Experts of a small language model: 16 experts in each of 4 layers, 593M tokens.
Below are experts of layer 3 (counted from 0) of a mixture-of-experts language model. Rows are named router (the router's row for the expert), gate (a neuron's input weights, with its number), up (a neuron's input weights, with its number) and show model dimensions 0-95. Each number is 128 + 24 x the weight over its row's rms, rounded and kept within 0 to 255. Numbers have three digits each.
After each expert's rows: "gets" lists some tokens that make up at least twice as much of what it gets as of all text. This comes from a sample of Wikipedia text that the model never trained on. Tokens count by the router's weight.

# expert 12
router:127126163119121104149187148109110147113105183107174120136144135099119120134137145116144140167134150144116130122106109149176114162105130188120116120143116140135136119121094159172120138167168144126148126136130105125133128146117152176123111131127072103086093113131105146113071119088106096130
gate3:077088144154130150092131144152088117123113169101131147106130124134153162146114100171126114136073135116110133117161123121111134093096137129159139150186156120119099168144108141161091105095093145127139140103142104117098149094136159142149119173098125133103148116146103106147113128146159144161
up3:103144156169131110119196098125103115131115150132122143156111121120119134150097135069163143085117125155134133093111164160145122116123134137133141073069108148140154131143131115134133139133183130163113141149119151120173155092110177158120153130146099137133126124108163093142137147148111110107
gate4:155123137107122117132122121117152121106117097135116161112138129119126102162156176113136129166176145132114113128132128154138151137134092158113102075092149123096144123164161090133130115146160121141159140113154145111194082124100099120124116151168112081107124150140091107157122135087084163139
up4:122104108117154134129141158109131141193100106122135147134106140181140149143122111100146147174116153101139167160165124118125120129106148075187184103149129126116156174110121148091121127122142126123162089135140125171101163114097090137134118105130110118095143110103102120126102132151134119137
gate5:144116129134149080158107167130118134097132106090168177097122126113149109147106142184140152163104140153141122139131059092139131158144089136119137099098149103134122155095097143143118117094130145093093130143106129155091141112130140098121091127165138121137110139081109104127102112140103133106
up5:119097134137108163181161150170141163145161120120084129156097084120090158124117109121115136102136141143139151118116126124112126154080155125142171190120119137143133128138147107135109142164190150128160123133144122141158127120100124140113145119127154158137143125142150140066164146155113173129
gate6:125123142122134129144100143175121111097110136151139125116138116105175159159104105098114128168116121115118139112102122124140130146114110164126097087146176140165131085103070172112160143149103136135153137173109151173119140139158092120120104124092128081160139129132117171157102163126115150110
up6:103123161086161130139104110166077119110116125095143132131104146124114180100114147151163147108134183102109122134138103163138170128115102088143149124123111131136108119129162135171125170122152153113127156093176093124138115144138162128128125138141123096113133095112102080135111075113097142143
gate7:103116126129100117160145131147114160125109146133153114125160137156077181142100168109153111166126162165116170128125134135112146120118113108184077137108100105097123144122117161129145120079156159126149117158104081134120134097149126176185141107152138135098117142135141108139128098109141147134
up7:124132118086156110079093142089143130116156159151108099129093166115146106102132121107088139094177131118187156119140110121125144128138151147123159126104096148087087116140094127097130138177143092149141135112154096139149150149104123115117134171100154132134107113121162116154117104129132098092
gate8:137112151139110149101108151108111108097109084083177108097122131126106120113118165099106147159133111100080122126102108138167076131145105106117139163121123123174120078125115141099108117119144108109133133094136114125154141162137091154121075171127099114149118153124088084112124147127142102136
up8:113119158182120138149081148131086157117133135115095112152145084134173137143137119133077112104163113145140123111140116078157124137122119168129128160132127140117154126138143097123140127127113032141139106136158104155144138108087140141106141128162131112138149105176122117146133144103149097117
gate9:105117100068128121104095116125103120134151127093138144179095120096145130090115176134127128172126130107130126158140112129157113155123143147133109121162144154086189123119180153145131138140133100122141113127097140178115148145116157120125150103183086116096145148130130124110134126120106110078
up9:129119142110200146123119135125129118104124132133106124112110154129078160130091136136119157131148153183121162134132142071120144165128100117082130142073094108129124134149133076121156129155102120127131158141144109097127178162154104116121113117132174116154111125098092084131108107140121117141
gate10:128133113118105127143121129149105097130146153148140165151109072150113100115125094129139130144083173108135096129141118133127174152148107175133095162162189095111093127137093124163165110161156125132112106171130103120104120099146128107137066143115136109134090161129141097108125123129131120115
up10:083145128125135101145122123116118183159131122116127111082131147085118124131132112163113140091094118168094106134152122121104141129155079104163126134106141126112125135113118116102165138138111134160171126094179113133166112118087116101142098105105107130143159107167122077161147134139082152149
gate11:146086118113151131139166138121139111158156122138120142064146097107072144117094108164149089121135117108128143159117151140132121101134134144058119108110094111147147136137125147087116152152141110171139121103110150127118139126090126104145156169152171120098147112111135116129120143122119153193
up11:109129151137179140131113140130129134090132122152182129147107172082160108145113148164172146127151169121114190155124126107069128135141119140138121117129137148076102135136098115138125138133136160067116132133135090097136180133106144124109146113146110138108106145140130142118177109101109125146
gets: "il", "in", "it", "or", "ri", "op"

# expert 2
router:083135119160115137131111126144157096111153156166139110088110112156159119128110104110101179121110140144121088122111165112120137133101126153157146128154156147113143104132145139128126094084122132089147154121138158117106121150165130122111103132168122153185100095158101122115142108161175166083
gate12:131169136142084150123113123103077180160118147114132123144101136111171112106083122130146139153137158149081123129178113137113129153115120102131106107103122153134141089128156141108150130110148153103132070142100149095132105132141135140147134141159067150113126138157121129098132156128132063148
up12:145139141162115133098101180128079112173125140137141128120159122137135142092141134065112148109112132140148128119126102139145163180117157115107123134127131091116152139093134129106170114103104113136119131160178111132140127109089122143090113124198117116096096172136127132141169141099143100110
gate13:136180113122148175154154111143112162182134113129116130123119142127138128106160182121158137141130180123131119116134097117087143118143148101120104109158118127152162107143092074150127093105105100156142161133142134127109149139168136131138111144056121098131095146145107155129129175122152136138
up13:136084144119092112110098107083098075075141077127105153152119120117170125140130133137113119109137131124150148123109129113132167131107068140129160121130144095115159131095138129103115088137154104150141124165174131109119127149112130142118150136138159085162112109101178153162143098153122116112
gate14:117148160133103179129118130129140095131150127139136158117104119127128103111115129148141202110117142157146151099122132109100087130119125122119168141127123145169163111182079155151120123088119102166140131125150116118138127137068135157092145180144142130096112144152143139093110136153139082145
up14:131104120155154154138133100120096184142137099175170101117072154180124149135153157146113092119127156113136135132123122148148177120082116142124110151106122099114112156132114094141122074123120150133152161110093163157111125100146115148104144158135140116140095132113129134148162090113131166119
gate15:107099148118079157135117114089134119135144138144126114116092114131144136163132131124126146156162155085122134149147144136107114109076122114131127106122097081122156100133100115136119126178112148121131121162198112135105122149135175108112074153095135126150151171111090106160099144121110087110
up15:124147132086149126151127123142154150124153142135154152141111110172116078120157153133144109132117135171102145124128163110150131120151092180122113135144136198153143184167121121144149155135139119161155149142078102127140134102101097107185150107149117099107159140160120108129144135147134145147
gate16:122162095100127141123140125129078121145164120132121131156113138118110107161125115130118132107143134128141141102115131111110128122085114140156183153098145126119161111187143153163124130158062092136123138149130158125107113158108118110108123164121132151082097167178099092162115179117123098132
up16:129060123154112110087112133088148153136094119106123111104162104115157143144129166095094104122153114121131156139128164124112146093145095131113159085135141135156104151131130114123109111094137141158125136125136107120132139171130146151109075094115116104156151108130105070171123101115176108146
gate17:036129138144125124138123133111144149104115123166115190145116155140105136114105113106154221112134133138100153123115112118117129111131096113112174115110105163136123125127142104139116146135127137155090126145162109110119124120118143119145134118080126118150142139139149156195138146125102129154
up17:109135138101142106133147134107102145126156123142140131130135109076080141132141178136122123155123139138144133103111117156123156103103106149062146103119103144161147165088099115143121143149133132142133139161143169132125139094089174110092091124116137132127103176161096100140166136131117063127
gate18:092115120098111114126094124133116114176128116103137171134139092136150070141130172159135177154158125118118122142144179148144147125127129129118139110136127128121133184109081130118102039122135130113158127163112140156140127122116162118104094137160109153116150148138128117111128113144131175100
up18:184148108144132134125124150153157198133167113129129135153130173123110158127145086120148123125090148118140082122109123131104111140130094121105131132156130122111111125149158121116092163108112138132113121116145085138199123152132063130176138161112121108111113120133124118156123164142153172136
gate19:138136140112124146141133147166179101111132121111144136127148097124122183132103104140140096121120116130167113178101116133136180118130132122119155125145116163149159156130131111133123131090130085124056117134154157099154109111117129154142124155133136109099144130151131140096207146112072135148
up19:128149160160122136112132167128112112172129127154145144160111155079094111144144103099109172156107124097109117136127163096117101115110171140115138090113143134131167125114159153168137095149124089134182153143117110142111140126115120153104129104133105128144098130126122086112060117109124078144
gate20:117133128121095171116126142109090135108112101092099124117090087106070121131132099088105163157135142132155105118168126147124126117147127100134152126152127161107176126141131151110160105126105119152138152123132148147128089140136169131099090117097101103107072111137138127117103086191119127145
up20:120124135072161119070142111131105104131139153112128108088161126150184099103139110146115121156098101107096128187141128159063144149113136117119160151169111112133121137148090106166114145136131131124151113127138153122141141185100106151128122096125136125147154124106143121130100169131135096123
gets: " (", " was", " is", " re", " be", " were"

# expert 3
router:153089105145160131152109149124091156127108094111152111149109136151098128116123081129095058109128119168142111122140107107137120158092145133137176143127131092162155142138136158131105114110127109097151111101120099153158111129130177075086144110112146177134161123130131110110119148137159149145
gate25:083143132084130144113090127114110088115141132107123146126123118085125119157126130141131098151116085149093105136113075097110115133117085148117120097145134162149162144115117107131110159132152102122182129162140128157139086134085109129133182098107149130159136163170127115127165130135090138166
up25:148126129144137119130125117147111120101149159128118179110124080122123152133124167154162154129100109144130139143133117133154092112166194134161101212110145162118120114146140101091122073097099135152105122120122107139141119080113132136115121147125104133091144089125111150157117105123098101113
gate26:127133123113119143076143124176166127127112119128137099171102166180099152103131117158094092129136139143178156106118129111129135114139110129177136123131162117144128107140165121110148089130117150122170136140165094154117103150151104179120126095107119110077160135099158093135134129135136155105
up26:110179114163070154096134135102140132125138108122113149126122145143142116098142132133176141095140146136151141124058088178178087133137132117114091114134157133115134156114141145127085186124117135131091094131108111130107148130121145138124086137145161126131117154160141165118151142145105112099
gate27:119110125122171156126108130134121185122161129125116121138108104123093207174117118120133114124119128200111107162124113135090118104122120119149122132109148131161093119138153133145123120116151120101099134167117101095142096171138128115145111113106137130115100128153087088131113170188133116139
up27:116111119153128129123190095127116119125116128153128104111125171120120127136133141151101159129150102143118119117126134088115170145136124155124103098135077125118098138147108175124136129112132100154166068146121087160136086146130127166133169126165101137110185096103138174112150089124160128134
gate28:162139123126087171107138080143137109102089081147130118077139134154118164175144145131174129124105138088114187129154096182132109141158112151116144136110131133129127124147172124130123154113120122129141112135111090156147100124126137118149102075094168130131115140147141153121126119100153143163
up28:098172136135155159107107168132103169130130136122112115153107132075100144110114118106127135158189154159161143144157154137110132121082129139117123160109162121175164114110136151167121125153149131101130127105174102110100126139098095112151119159108125138100141110119139161130147141193111129115
gate29:115119135139125126149142149131122170110110162129129149123126118120143159129130082179151082123104108174125128167183140098098103146148158161163150156140159132142203119127110077142103109120134144126126112121111103154156167145111170131164105126115130102095091136140111137153159133121120123139
up29:113147117110118139103126120134156113139128130161164136150102123139113098160094129125115099146151146168136084116138091121132120119118088144136135120198069107152123158147129156113131116130160094143132160176172145159122090096138144110112171126154138149128121090134101143134062107135112133107
gate30:116158114132146119115140168120134157106161155172097178092118126153099172126112111162144111136093102140128136120154141153125118145128119123102164127109150106160140124114133119111110118144167107125139166139150112102134182129098133162110126137152112133106162144154070121161110161092105076087
up30:150096168105140141184153124134166122117115092110137132159130128135102132101130118077112129125115134132157101174112119105165146121109107087163138101117086165117114134122127132160142091102143119108170094120153117147088097134126093116099115097135107125178122121161147116102117084116087116144
gate31:148157105111131132146112110090110112099149114082129122129135166131123148182083123124135139113170126121148148139151154109147111123165123176144128121098171117157152188099145141136102111117175120161129137141149103149143190152121142121129107130137112123080098131137122152115118099090083107135
up31:096060126144141115156122126180119112188117115125090172111142144154134130096116132123150139096131106107141074146168117112150120161122145135108121125094114148126098104125136131152125112104148151128100121093162147099141066156091160128143116100134151139133142148129127118096127188126123125145
gate32:141113118157151151133128177164139156139138142156067122106156107154096124149125110146162133116106095150120117131141169074135150106120099116131158170070093130099110140132133121138133141166104123134085102162129127167129107131103151176131149124086124085147131150133110106141141140167121110137
up32:064151141120094116122084119113126100098142164132159153159168149153143124131143111106133091107146139138108146137116063113139114113118146163126118156126130118123151127144143106128124112128144091125102145098076105142160097122122164127109134120121135143099089109136191105125135102192130097110
gate33:128145115094104175125125130131127200149132117108057121128149146134134171144128145128173139122145125107128131106132120166104134162102095134159116145159108133193115134142119120146157111120175114138138088116125130087163132131097138088110125122074122092124156121122107139123114118144155096144
up33:176103138116108123090103107135129065098094180096156107145135146125135126117128120118130130107118109106100137110093147145139096139159125136057151120141134137095147095125115139140106115099143148150147132151138152112152100125150137108092142131186084170159111145142137158155093120120122102104
gets: "ly", " that", "ill", " which", "ell", "en"

# expert 1
router:125058125147149133155087149127153151152127113120146079083118136143143126109066139106128107123120188155114122147149117137145155113137142128167102137129154140104121147143144140145167143106134127120150147123135180130154104123131125121123144104141121157199131159145170157157122117170124155149
gate25:141136144144155151112070126121105145123113121142140140124105126069109096132146096156137111100134174163126108129147147174117099112106136105147173083089123135152093129161144104156156093147127107081106112175134130153163120129166149116142138110164117139109150170151149131108147137133142101149
up25:136103106136085125147150147102136145107115112169187093173084167163138156085143114131152118117143153094164145135163122123133096109119142148140116137140140115145128075135113150133133078093136139162174102113126105101107126110127134132171125138126145165131132167134101109116111180143136146119
gate26:119098125134161157129158169136087137107170107094114149148120150143138116131149139147165120112077145167112129136153128100078123118097110089105171138123114153114093147110142146138105083142136090114102097133114131120142089178148168109106130147148105149144145165103107146154128110160104148148
up26:110154162166120126115125163142120124140144162129122141103134114114131108108142152126105111153142070117165126114127101145127119123148139141155145146130134111140125156105140085128137143150112137116151115156161125169170201095101131121157141122112167092097145108145135104174150087139180123187
gate27:092139093116154111140141169131113139167126175121090115149199170150163130143105139150121126131138108136112118130128165157094135149118114122117119170114114132176153143150106134103110116120124104108094123180113149120175136138109128109143089125166114118144167148083144095126130105099121096148
up27:120139123127068134139151166132107118148088124149100126148114167151101146157143164142127136119135119135140087173119082120106111160118118132159148132141138123126126131147079114170108133114073074170108154069124103110149133123157150159108134156111139141093112118154113120122142141119155081118
gate28:093103146151102141084134137100120134104124120107159150096146137146106135156138148105110121153113104126101164137179082117090106141106126159135121114138081160124121138163095117127157099142103160153181082171105133157138112169152154119147138164129124120128112126134135142094154139096169101124
up28:132104139155155125095120151181097125115143144121166099154114133107168106108148129108112117117145130143105115138094113138173116126107130161061099117139101141157119129094124108155130085145139138115091195096090140134161157116138146151112150139120141173108104148129151112168129095119114095119
gate29:177140085097170092140138137116106158092146141081095153118125112149139152152140141123168104156119160144135145113154164147127162105085094146131131108153098104109138107133113108154069090113082140113130127155113108147154114115133160107114098118157161116099122130144140123125120144092110089131
up29:124104171146118160140101129129126103151132112131109086150131113185125132148095165163106115166137119143129108143146092157145115154143130123120156144133121124126117096133097149121121080146148126155134145115128099143143140116145181185118145094157147126117106109211152125155153095150164124153
gate30:122132157122160162124147155155120127139100129116106064135130181128136170108179112123119140159136125152130161123128128150065110107101114119110131120139106131138068198161129140146142113184105122135120121127100120122127126101116129167132113108110121149093141130135158107105140153087109093126
up30:164102110131147144147102140118087154139101108188107116117139110179099114183101141108126138126156148096107149085147095168147131098129118123104116128080109154140108086100134102144114115092135117102110138159136138155155141161118154124161126128176106143123146124139145096132101120105140173124
gate31:154120095156115133110135165100108160130142120145094157096145172136151108136068148147094119123133121115071110165145135140164176119117108099090130124131134113120138131096144148169085094125148113110122112138131144113096131157095151137106128173141088119122165152119102107155120107087157138110
up31:089079108152142113116140101118119159147114108130106159112157093085093166089114110092176146147114127155101080162176153144126111143139129105116153123110148178124120123174108122100114139109108115125170115138160103139165123111114153132128137089117156120124137096107143154135092133154116138111
gate32:118142148132099145117118110108114099143095134135143122154161139142122147157152140184157150152130134175130109060119125125064085106136123094086092126130092148136128122135122134140097136127098071128114119110120097127145137142143135151165109153128124159153107160085136119181112111143121102103
up32:140111158128143116148118146113125169117124145126132157129132161103125101100138132130141114099078106202139095109111063085122127154146112175147102126107144133101150115133119094127158140114153100147130104179105150128113091097152091110129129113099112188139142089142137128140118127124129093120
gate33:134083135180137145140131104154111137138141129110132138137140087124085167155127120146114143112126137134155095116142143148123121116122116107136082122115111151141095135136142133112086081089132106106110127128102147155177136110093138131116138128110109114094098144119110133089150039084161165097
up33:160126148101133111082133080152133127124106144116140094104133173145122099166087114103138116136100087126098109155146143133162116117128090099120131098098152163134136129165136104093132153148124096113110097113143170189144141095137112087168123111143104125134155119115157100112114160141117168136
gets: ",", ")", ".", " |", "\"", "),"

# expert 4
router:079125159139145122062099095125181108111139143106153115096119117164083152127144130138125115109113171137177163119146147127157167131161139120104139112094132115105136140147151164142144155115119172115111132160105180128135141107109112142099142139117124140155109120158131149133098124153120146184
gate46:122112128094077125131137138088123162104128147126172140101104164082141122156137124113126155114170135130127145119179151116120130118122105179134158146094143131080110129119175096147138104116125112072116097135104139120097139143145134149134095103142176149111127158158098164092145134106122119093
up46:146120080147157117127118142154114129146126086171087162119181108156142083133098123179139148121124171094126137130092100153112129126135100139159096149131138128131135141088115146119113131141138192171118130141151139148125131132086119121132162129120108078121157114108140117100172162128119152155
gate47:110128093063115124057151127144119143135140139124133131115125123152098139133116129093087162142127123114105122075144167150155146096085137125099121129161114149132108169088145129107098095119142115118182149124118115147120139115097155119129104114078127122116175152137120138135104154104160134088
up47:109112140134130105164156123125142159137136107134110091142136086089133155124046123137103123159147131132100165133103146142119103143120098126118121118101131106143091133121120117112152115148159140103116104111121072106120151148169121134161161094160157104133137122085114115098158124120135204145
gate48:133149147123128152138096107135123168133183161126132113133134128087124105132140096105139154128140074125145123112155159112146154123123130137106137122137119131136102147186119067162170119138159102144079086134121107110087127102088103118169136134157117106104126143136113083117090143077133141111
up48:130139125085149103124124113105110110149086141089140126124095160128120084100146130131110125148146126100137090091081085113147139134140105104141119125167158139115115083151151122100121124173107120071154168205119128147141133153126123136101088120125114150086126118129119157104150154139108129111
gate49:143101125107126111089115181124157168103111108165116148146129154155137146126130113148115145160122128127155144125149105103107154117162136127099138125120118126101127157166165086125104123110158116093142140185119113107127134101119118157092086158170099131113106141135144146061099101132174157145
up49:096152100079121145112125125106095105142142132170076103149126150176146155131133078092094136145123133093132109127106073086150137124112103128166154142105136082128103141133111108108149111070095129126134120128141122141146113141106128127117109095160096159094118118094108112159140118089124110129
gate50:086109128104122098123120104179127087114136140135137112130141142172149144110139126179097162124115133161145161099093159116095104156122103132099154076125140124167154110145114101084099107135150132142128131122131169147080157114132116126132126132088157154083123138125157145128102149101083106114
up50:151106107135088099110130130108104158158108135081133135125142123116163152111081134136146107118139098117091104138164142111155156102097146146101153160098150083146145173158096123143124113121161129098128113136132142109108144105088109157129132155143113082120154121132097084116122097134117160190
gate51:139105141114150121124131139150081127151141092146094107150106119121130072133091106163144140105112105127149152171177118157078141107150168104154115131094142142115133135162129180184095104139128135152129111128131130117131099181120141128111126185146101128124086128165101141111143119116142125124
up51:066115088135163126186113127121156162138094139124152146131157125135105105138142153191127142129152115130136156150128141124140116139124087156084132090126169128142077133093146125111160124114119121101115159107141095087142113100167120153160122127096153143104118141095134114132115135072119125139
gate52:156168126128070144096134071145107153155131137140143100101131137165152144108179121132095147139142094133116144116121112145095133114144113158156127091107116098143128110191110127100113129140147139100150099140113136147141166140086109137119136157111117130128172127102135169134151153153146178090
up52:159064154102120126098104105134118140126124126146129147126137122108140130126156136133098067126125118145166104148115100074135113140140109118116131105152133175122148109013126119103108126102156129109128130152151123130150127107123135106151112122134089115114169137137087143171136141129127143140
gate53:097128145116121131138122149112124125114123118155133131135084116085094151128093118115156068158100131148135144067132095166072111111108082097110135121127141134143125140121136129122154118130152165157112111122075108145132129086136085149097126131072159155151142138138149096088112152138107132110
up53:117127110123081143117116101098082164180107122129167121159131121121148106120143136094098109132129104118111123129114123124161146135121134111122142143143108120112144155112144090105145125143146095179110128146110087151140140158116130088154110100145098158101160118142091125194116174101065126145
gate54:116107107164144156113137108128110147115104121181125128105121107163113205128139091165136118136121106126149138137112106088160118169134087091157163143156156140125124152153125171106158138133141107123099126131150132123140131128100111128120074149133112118107136130112099158136103165099061134113
up54:130108156156122141135131135183142129126152086121121147122135134111091145127143147142155146134062137158137095133125142140133105114149100103151116109133119116130128113179121081105127166090141114118073147069128141132090134076091116153126119126178098154134102118155155121109115170137138105153
gets: " of", "ed", " to", " in", " and", " for"

# expert 8
router:165131108133149146151114115134135150107146078159133140144109148106164130124116093114132111169115088080151131115127120099125159131141123165079086156120192112130103153128118133119134151144133140146124155112142116122107124083103141144155120122094123111130147115135116077136151126124055132188
gate2:133179166138094160126147171155180121142105145123120165126108128126144095147110079140147141148123103156139137128162133144171144124128120192115117147165143102108100146129119109127111153159221162129145108133132150100132140124103132122114137152151139153106114120148118124162113108113153127138
up2:179113090127145096117116130154146155143150163089170149164140161125127145064163130107118155121152095154135121127107131134140114127114077139144115096085112134122137099105118162125177106128100104116149111106165134152116098133163137128151117131119160119114122148144191120135124169120135172130
gate3:179136101071141160093127150150161142116108127107142174140103085125161159173101113133180156145153100124127118124114128118138112123161101171153075114151156134118104108128107119141123126126137092134159120112107132109128100128149101132115112143110169131157118130143097140142107105191143113154
up3:116146130144135111177122127138135100099119133157080111121109154152186120118171131148123156140125125128118094147162158119130120147139076139115133126121108106128097172155107092114165127140163146108143139133126113117133131101105173105150120112116130123105109132158152115224122149172113106111
gate4:089124123132128114139129117151188112167161085150132162176140118112134154153166135078137133133148139115126131100128090164072139160138113150157157148155158155119088158153119117127161166121143110115127110141109135141178159116107126075090101125146142123125118130155148139107126113135092133137
up4:129140103100181147112107148185131140143115126145097094102119127144112135131108119147125144116133149112097151090089162143140125110147153091162133134157093151136105095124137161117105135151105132159160110114111173142123106115157169160126116109102127137078170095147123111142095081161129167127
gate5:125138154160164092139119090117101127068151125174096108116097112113132114091112158130159133148102123136105147129140151119133137155141109127105147149142141133167111131164119171136116126142156110106134111137084146162129136135059079113141116103144081147086095159124116106109155113105113140154
up5:159076134134094086125141130138106167127109124117092144129163127131133070166123149110131155105114126118148103086125128120107112102082098137171125116126139102130151108093110103113119100120145166128122146107175157166137142124138124117104151147136157146120153174110121136154096129147196151155
gate6:147156142138109149083133141139147170102154128096161185114123128123167124140095071132145103139102117111197121170131109094137152124114128131121121099136084124147111125148099118116103117151201127153127148161140134102140135111156103125074106096141120134127116119129141103106151137129147123152
up6:146141188090148129158149126139114116189126126121099116147130142152146106163104152136139145113106139119150106063098133181128143128158130138112152088108142144124136134162151171129119070127134116090105069145119100133127108153096140153143125113124099122113125124125119090122129118108106142080
gate7:129139134104122139120160109117151153125112096142172117113101137147126150124122191173155145190108142130130163128091138168146102097171156152120135117120159098149151131140160162128111112127128124078132111148078117115100148116096148137146109128126159086073159129139127109119102134087141119122
up7:113147178074147139120105135138144116141145110152097152169162136113129131182127178127102141106110150125128109110180112118158115112097128128083103085094141142097120141130109161093138105100115130160126173130120154142132167107123093150109152155103108108131096117093160125101158121110111137127
gate8:169082119139141156106153088120142161099111113149131117095119102121187114144104136141134153137096088135109141166130118098140098141125126080111183150114110165109101145144108164087134085154122145132126138136120140134105127110137117134124114149126094151128105156123107076114100130170152141176
up8:104169161143076120157173148112115116151109140123131108169160094114123149101117124136142163124124141104157087130153090147112114131097129120096112103088131145178136113117100107135117161137152121116110122111143119158137094097126127111128120085081164111160143125143144127173159176085111132118
gate9:169129143122138156129170101143140159112132157131136143170169110140121114130133118137137147138121098103144111076143120114119112174146101127134082123141146131129151117169183141107127157150116102129171099136161169118134128113104099134158116143163138110070144104124107104165108122113084148076
up9:101124110149163106126116167117122133118135125144127112154103159091102173141105142126094152149132144149123138149139108101105113112083138140088125142102105111063104105101157133163139138113144154140135128129115117180124118138107089145147132131123194153134134126108149126103143109127137098214
gate10:125103139126111121126152147153136097128148162118135153129111156138146106105127165131135102132130111120117165186163090082126125158133098125147067107116136144133105119158100164132138165104099099167158160137110141139126075101127081123162102087133162131098145133131160109136158157154124104144
up10:104138123107123144153119153072120151157112122162148110117121142149153081128123075142135140123106093200154107140124121148132118142146111116111125126062120145134173085133114122137112128125139154136156112148160157140119111080084138113078180164129145099148127112109143144101137117122138144125
gets: "d", "g", "c", "b", "p", "ce"